config.toml
num_hidden_layers = 14
hidden_size = 160
n_experts = 48
experts_per_token = 2
d_expert = 64
d_shared_expert = 128
hidden_act = "reglu"
moe_layers = [1, 2, 3, 4, 5, 6, 7, 8, 9, 10, 11, 12, 13]
router_score = "softmax"
normalize_top_k = true
routed_scale = 1.41
balance_loss = 0.00389
balance_bias = false
router_noise = 0.1
router_cosine_scale = 14.0
shared_expert_gate = true
init_std_router = 0.016
lr_router = 0.00106
vocab_size = 14636
norm = "rmsnorm"
norm_eps = 1e-06
tie_word_embeddings = false
optimizer = "muon_variant"
learning_rate = 0.0026
beta1 = 0.95
batch_tokens = 65536
max_seq_len = 1024
train_tokens = 358400000
max_steps = 5469
dataset = "wikipedia_en"
Below are experts of layer 11 (counted from 0) of a mixture-of-experts language model. Rows are named router (the router's row for the expert) and show model dimensions 0-159. Each number is 50 + 12 x the weight over its row's rms, rounded and kept within 0 to 99.
After each expert's rows: "mostly gets" lists some tokens that are sent to it at least half of the time; "gets" lists some tokens that make up at least twice as much of what it gets as of all text. This comes from a sample of Wikipedia text that the model never trained on. Tokens count by the router's weight.

# expert 37
router:53 50 54 42 26 60 48 38 33 57 59 55 52 64 47 40 41 47 56 34 70 51 40 70 49 55 51 46 36 55 43 61 62 38 37 51 69 50 45 31 47 51 60 25 52 48 47 57 44 48 37 34 35 50 35 53 67 41 61 46 75 51 59 63 78 47 46 49 49 61 45 38 57 56 49 63 34 44 49 69 55 78 36 65 38 33 58 49 55 31 51 58 62 52 59 64 32 16 43 74 54 50 40 35 67 53 56 69 51 65 45 46 40 54 49 33 68 28 33 54 48 56 48 42 82 54 58 48 54 51 35 43 33 52 47 41 48 44 53 71 45 66 48 42 47 18 49 42 57 65 41 51 70 67 53 79 59 44 53 53
mostly gets: "]", "%)", "}", ")", "\")", "\""
gets: ")", "\"", "}", "%", " —", ","

# expert 12
router:54 63 81 34 31 69 46 47 56 39 36 43 88 43 51 29 51 43 63 16 39 40 49 45 67 49 48 70 38 41 27 48 58 57 46 44 54 35 55 73 66 55 43 48 52 50 48 57 37 44 63 20 58 59 41 35 58 37 42 52 51 42 60 45 36 60 49 59 66 47 49 54 56 53 57 67 49 49 60 61 30 69 48 49 55 41 73 40 58 58 57 43 40 71 58 49 53 54 35 37 69 38 51 60 57 48 51 43 56 65 48 61 59 56 52 49 44 57 58 48 21 59 35 48 45 55 22 79 51 45 49 42 57 44 55 34 34 39 63 52 36 65 67 54 70 42 39 46 42 43 55 47 49 33 37 58 59 24 53 60
mostly gets: " ENG", "°W", " AUS", "°E", "″E", " LINEAR"
gets: " |", ",", ";", " United", " States", " USA"

# expert 14
router:41 36 55 50 46 34 69 67 54 57 57 55 60 62 65 56 56 74 59 26 36 35 50 68 45 41 55 50 55 32 74 55 44 52 82 43 43 51 61 52 42 66 55 34 41 44 53 39 43 60 58 47 38 63 61 61 53 48 52 52 62 41 51 67 47 65 47 47 37 57 35 51 60 35 30 46 33 42 56 56 24 77 35 61 69 39 33 67 60 67 48 48 51 84 50 39 66 40 59 53 35 35 59 50 35 56 49 42 72 45 44 59 53 43 43 49 44 62 38 52 63 44 51 41 47 50 61 41 71 59 38 70 43 52 54 38 36 55 49 61 78 50 51 49 44 58 25 42 41 75 50 48 30 69 57 47 59 46 55 26
mostly gets: " has", " had", " would", " became", " been", " was"
gets: " was", " is", " as", " were", " to", " be"

# expert 44
router:47 47 60 69 57 40 51 17 72 44 62 75 62 52 53 44 68 80 63 60 26 57 44 54 40 67 38 66 64 75 40 41 41 44 56 76 45 49 51 54 52 63 58 56 28 53 51 28 48 44 39 59 59 29 34 61 46 55 33 52 51 42 45 27 53 48 34 54 57 60 42 50 47 58 49 75 77 60 36 54 37 42 55 61 31 60 44 36 48 73 52 67 35 26 53 47 44 37 48 48 51 29 44 48 34 43 44 48 52 50 46 35 70 42 50 42 49 40 47 38 43 55 52 57 62 73 69 49 31 61 48 42 51 42 55 48 45 43 47 52 26 31 36 43 40 45 52 45 32 40 41 63 58 58 48 37 44 49 74 57
mostly gets: " f", " dis", "-f", " imp", " F", " inter"
gets: " F", " f", "\n", ".\n", "F", " P"

# expert 39
router:43 29 40 56 40 73 65 57 47 57 37 39 63 54 66 83 41 55 48 56 53 27 57 65 69 30 54 53 42 43 61 40 51 45 56 59 55 35 80 39 51 57 48 46 44 43 57 47 47 51 39 42 41 49 55 42 44 50 77 54 56 27 53 45 51 44 49 40 29 41 47 53 62 41 40 70 56 61 61 20 55 37 47 54 49 37 48 53 36 51 46 58 57 54 60 30 52 58 69 48 48 41 52 39 42 31 53 39 49 43 41 32 34 69 37 44 62 40 42 55 58 57 49 58 15 51 30 49 58 37 75 45 78 59 60 61 34 45 49 51 73 36 49 43 60 43 53 36 48 45 60 64 27 46 38 26 52 42 42 25
mostly gets: "In", " In", " took", " For", " make", " At"
gets: " in", " of", " for", " with", " In", " on"

# expert 11
router:70 29 34 50 57 48 48 47 32 55 74 53 62 50 44 37 33 59 37 54 42 56 39 45 64 47 79 43 25 46 56 47 64 36 53 53 65 57 48 47 60 44 58 20 48 64 53 45 43 31 54 49 58 58 46 64 54 33 67 26 42 08 52 51 52 33 38 49 45 43 45 50 56 44 50 54 51 42 60 58 54 60 44 37 59 52 61 39 57 52 36 46 43 66 64 60 54 67 50 43 63 54 66 36 67 52 54 44 42 64 54 62 52 54 28 62 83 75 65 54 35 57 68 65 27 43 45 57 47 61 57 47 68 65 74 54 64 39 44 60 57 51 63 55 43 53 52 62 49 43 44 61 69 55 53 67 34 70 42 42
mostly gets: ")},", "%;", "″N", "On", " On", "died"
gets: " |", ";", ",", ":", " –", " on"

# expert 45
router:29 37 56 47 42 28 54 57 49 41 69 65 40 41 47 45 49 53 57 48 53 74 64 70 25 62 73 53 48 29 55 39 45 41 57 41 39 64 47 62 48 36 54 38 33 60 34 47 52 53 32 41 38 60 35 54 59 36 53 45 37 52 67 48 55 67 49 60 47 36 66 42 45 46 61 32 56 51 32 43 26 52 62 57 56 24 62 41 49 54 39 40 41 68 44 51 27 61 37 55 46 49 48 51 39 70 66 41 53 58 26 69 21 57 30 47 38 47 61 52 61 48 38 50 47 57 60 46 59 59 58 64 69 61 50 44 69 68 47 53 63 37 71 52 56 60 49 41 51 56 54 25 19 68 52 39 37 63 62 36
mostly gets: " his", " their", " His", "a's", " its", "The"
gets: " the", " a", " The", " his", "'s", " to"

# expert 32
router:55 52 55 72 65 42 51 36 65 54 31 58 47 60 50 30 56 59 44 12 46 37 26 67 50 17 66 60 47 33 46 69 48 33 51 47 61 44 43 60 50 40 37 55 42 38 27 50 56 45 41 19 49 24 54 46 43 50 50 44 56 52 48 45 51 49 60 62 45 56 35 48 60 56 69 54 66 32 53 49 34 48 48 57 41 27 41 45 51 60 79 60 32 37 62 57 37 39 63 55 51 31 50 57 41 50 46 50 49 51 36 28 67 44 70 44 20 52 31 49 42 43 44 29 44 55 37 39 37 55 31 59 40 60 65 51 60 53 35 54 52 59 36 72 52 47 34 41 47 41 59 50 55 30 58 34 46 57 56 45
mostly gets: "SI", " MS", " AR", " RO", " CO", " IS"
gets: " and", " or", "L", "P", "O", "N"

# expert 27
router:34 48 56 40 74 44 53 56 54 39 59 48 56 52 20 53 34 44 51 54 29 45 47 48 42 41 31 43 41 42 57 47 47 62 51 53 46 43 51 57 55 38 68 60 59 49 50 52 41 40 53 46 58 56 50 49 61 45 45 56 53 48 60 44 48 48 60 49 58 81 61 64 71 43 56 61 55 86 49 51 47 32 52 36 53 61 44 48 50 42 57 55 43 64 56 48 62 51 35 36 63 49 50 32 83 46 62 20 31 41 24 43 49 24 49 38 44 41 53 43 34 65 48 69 63 54 24 56 34 79 40 65 37 70 53 55 59 48 23 24 31 33 47 40 60 45 60 67 55 46 35 55 47 46 50 50 52 25 58 31
mostly gets: "′", "°", " c", "978", "750", "46"
gets: ".", "0", "5", "6", "9", "1"

# expert 15
router:63 49 49 47 36 55 60 49 35 59 68 59 49 69 69 50 58 48 55 53 57 57 40 61 44 44 52 40 66 71 54 48 59 49 25 75 56 41 76 46 46 40 38 50 49 31 48 61 36 43 45 44 53 59 29 55 44 39 52 46 35 72 67 55 55 26 75 25 43 74 52 44 54 70 43 29 44 54 41 39 27 49 55 61 32 54 56 47 63 26 59 63 53 51 39 47 47 57 80 33 59 52 56 55 65 58 46 44 50 45 50 42 67 26 30 62 28 44 51 48 58 47 64 53 69 57 66 57 38 41 38 45 27 61 38 68 59 34 56 47 50 58 56 34 46 27 63 49 52 48 64 48 49 44 54 43 80 47 47 41
mostly gets: " bre", " vocals", " Nominated", " drums", " Episode", " bass"
gets: " ", "3", "2", "0", "1", "4"

# expert 10
router:56 43 52 47 71 63 35 56 61 53 58 52 36 60 45 57 46 49 58 51 34 38 33 45 29 32 79 54 53 17 68 66 56 42 58 51 55 59 64 43 62 48 39 44 48 43 55 36 22 57 33 53 55 56 75 71 52 55 43 46 41 40 53 55 55 64 27 50 73 54 41 49 63 64 74 52 57 47 47 39 67 82 35 67 50 36 48 24 64 36 46 68 44 65 60 59 37 50 64 47 48 30 34 48 47 31 56 74 43 38 50 43 39 48 51 47 84 42 42 53 56 52 53 63 38 49 50 30 57 62 31 55 68 56 45 50 33 35 45 55 50 33 51 56 51 57 64 45 54 39 57 58 46 63 47 44 32 46 51 39
mostly gets: " an", " \\", " $\\", "}{", "}_", "{"
gets: ",", " an", " the", " a", " and", " of"

# expert 46
router:53 57 35 27 79 49 33 64 46 58 46 37 56 44 44 41 48 39 61 45 64 51 50 28 70 53 49 50 45 71 47 48 66 63 65 61 36 50 57 48 62 50 38 39 42 25 62 32 52 56 35 66 58 57 35 42 53 39 37 38 35 36 57 57 57 35 56 59 42 28 56 51 63 48 47 61 36 52 59 54 56 53 47 63 53 29 62 30 55 79 29 37 48 68 66 49 60 49 38 55 54 50 71 59 44 47 51 55 51 62 46 74 47 45 68 40 52 51 39 27 27 52 39 29 40 48 59 60 38 64 39 31 73 31 60 31 54 47 49 31 42 48 37 61 39 60 47 53 50 71 59 49 58 24 74 62 51 52 39 49
mostly gets: "|", "|---|---|\n", " Sheet", "^{[", " ​(", "|---|\n"
gets: " |", "|", " |\n", ";", ":", "|---|---|\n"

# expert 20
router:47 35 30 60 68 60 58 56 56 57 74 32 55 66 40 26 38 62 38 39 54 39 35 54 68 50 37 42 49 46 63 38 69 63 41 61 42 77 47 56 67 42 40 64 61 47 33 59 40 49 55 46 56 61 48 35 52 76 62 39 60 56 50 40 45 27 61 43 53 57 48 62 58 42 41 64 47 56 72 50 47 39 26 52 43 60 48 43 45 60 64 50 52 31 70 45 45 56 46 52 48 41 58 44 62 51 63 43 24 64 83 35 77 51 52 48 52 48 57 75 65 58 63 57 63 52 49 56 43 41 35 62 56 53 49 52 73 34 27 47 44 54 61 27 69 48 60 58 36 39 56 65 64 60 64 49 45 70 39 51
mostly gets: " UTC", "27", "26", "21", "11", "Gls"
gets: "1", "0", "2", "3", "4", "6"

# expert 23
router:35 34 56 44 43 48 51 65 56 63 35 69 45 48 55 40 75 42 31 41 58 37 63 64 53 38 56 50 45 21 55 51 53 54 49 61 95 60 52 41 46 32 70 61 45 50 53 62 45 36 41 13 68 34 57 64 58 60 61 61 40 54 45 63 65 55 56 48 48 54 56 44 64 35 53 26 31 50 54 74 60 52 47 63 63 56 57 51 62 72 79 41 60 52 34 45 45 48 51 66 34 46 46 47 45 71 58 71 55 42 35 57 44 48 39 47 63 36 45 53 46 49 60 39 61 39 43 37 43 33 47 66 36 63 52 35 38 28 65 56 52 53 45 55 60 63 34 46 57 54 58 28 55 60 66 53 38 49 46 42
mostly gets: " who", " which", " he", " they", " she", " He"
gets: " that", " he", " which", " He", " it", " who"

# expert 33
router:70 43 57 55 65 57 26 54 49 45 37 44 50 55 48 39 47 43 55 26 88 75 70 44 56 42 65 45 42 38 57 53 50 45 37 36 54 59 29 57 37 59 60 42 40 56 52 42 47 28 74 69 45 66 59 47 53 37 60 55 60 51 41 49 47 50 50 74 61 35 48 41 54 52 52 60 40 45 40 35 61 57 46 53 60 49 70 74 66 36 47 41 57 65 48 47 48 56 47 40 37 46 50 40 51 38 53 49 54 58 41 60 55 52 53 63 66 54 58 59 66 46 35 38 36 39 56 55 49 53 37 64 39 46 72 18 42 68 52 52 44 62 28 67 84 51 27 36 57 34 18 54 42 48 45 62 61 52 46 66
mostly gets: " starring", "featuring", "Born", " brother", " When", " RUS"
gets: ",", ".", " and", "-", " |", ":"

# expert 43
router:53 60 32 30 47 47 43 43 61 45 24 59 48 67 78 40 54 45 50 67 53 48 45 30 47 67 33 35 69 64 48 50 38 56 75 44 49 44 41 44 30 43 43 52 33 73 44 43 45 46 33 49 61 50 52 51 51 46 35 66 52 50 63 36 51 40 39 49 46 33 71 30 55 61 42 40 55 53 64 52 43 41 38 50 66 67 40 22 40 57 34 38 61 30 50 51 35 54 45 51 25 49 44 57 47 46 47 65 48 59 46 28 54 80 46 75 37 47 51 47 59 42 54 37 52 36 56 57 66 69 49 42 49 75 45 25 51 49 43 37 52 41 36 63 56 52 39 29 69 42 62 54 65 45 44 38 52 36 28 63
mostly gets: " Ph", ".M", " Kw", " Zh", " Kh", " Jr"
gets: " (", " K", " J", " T", " M", " G"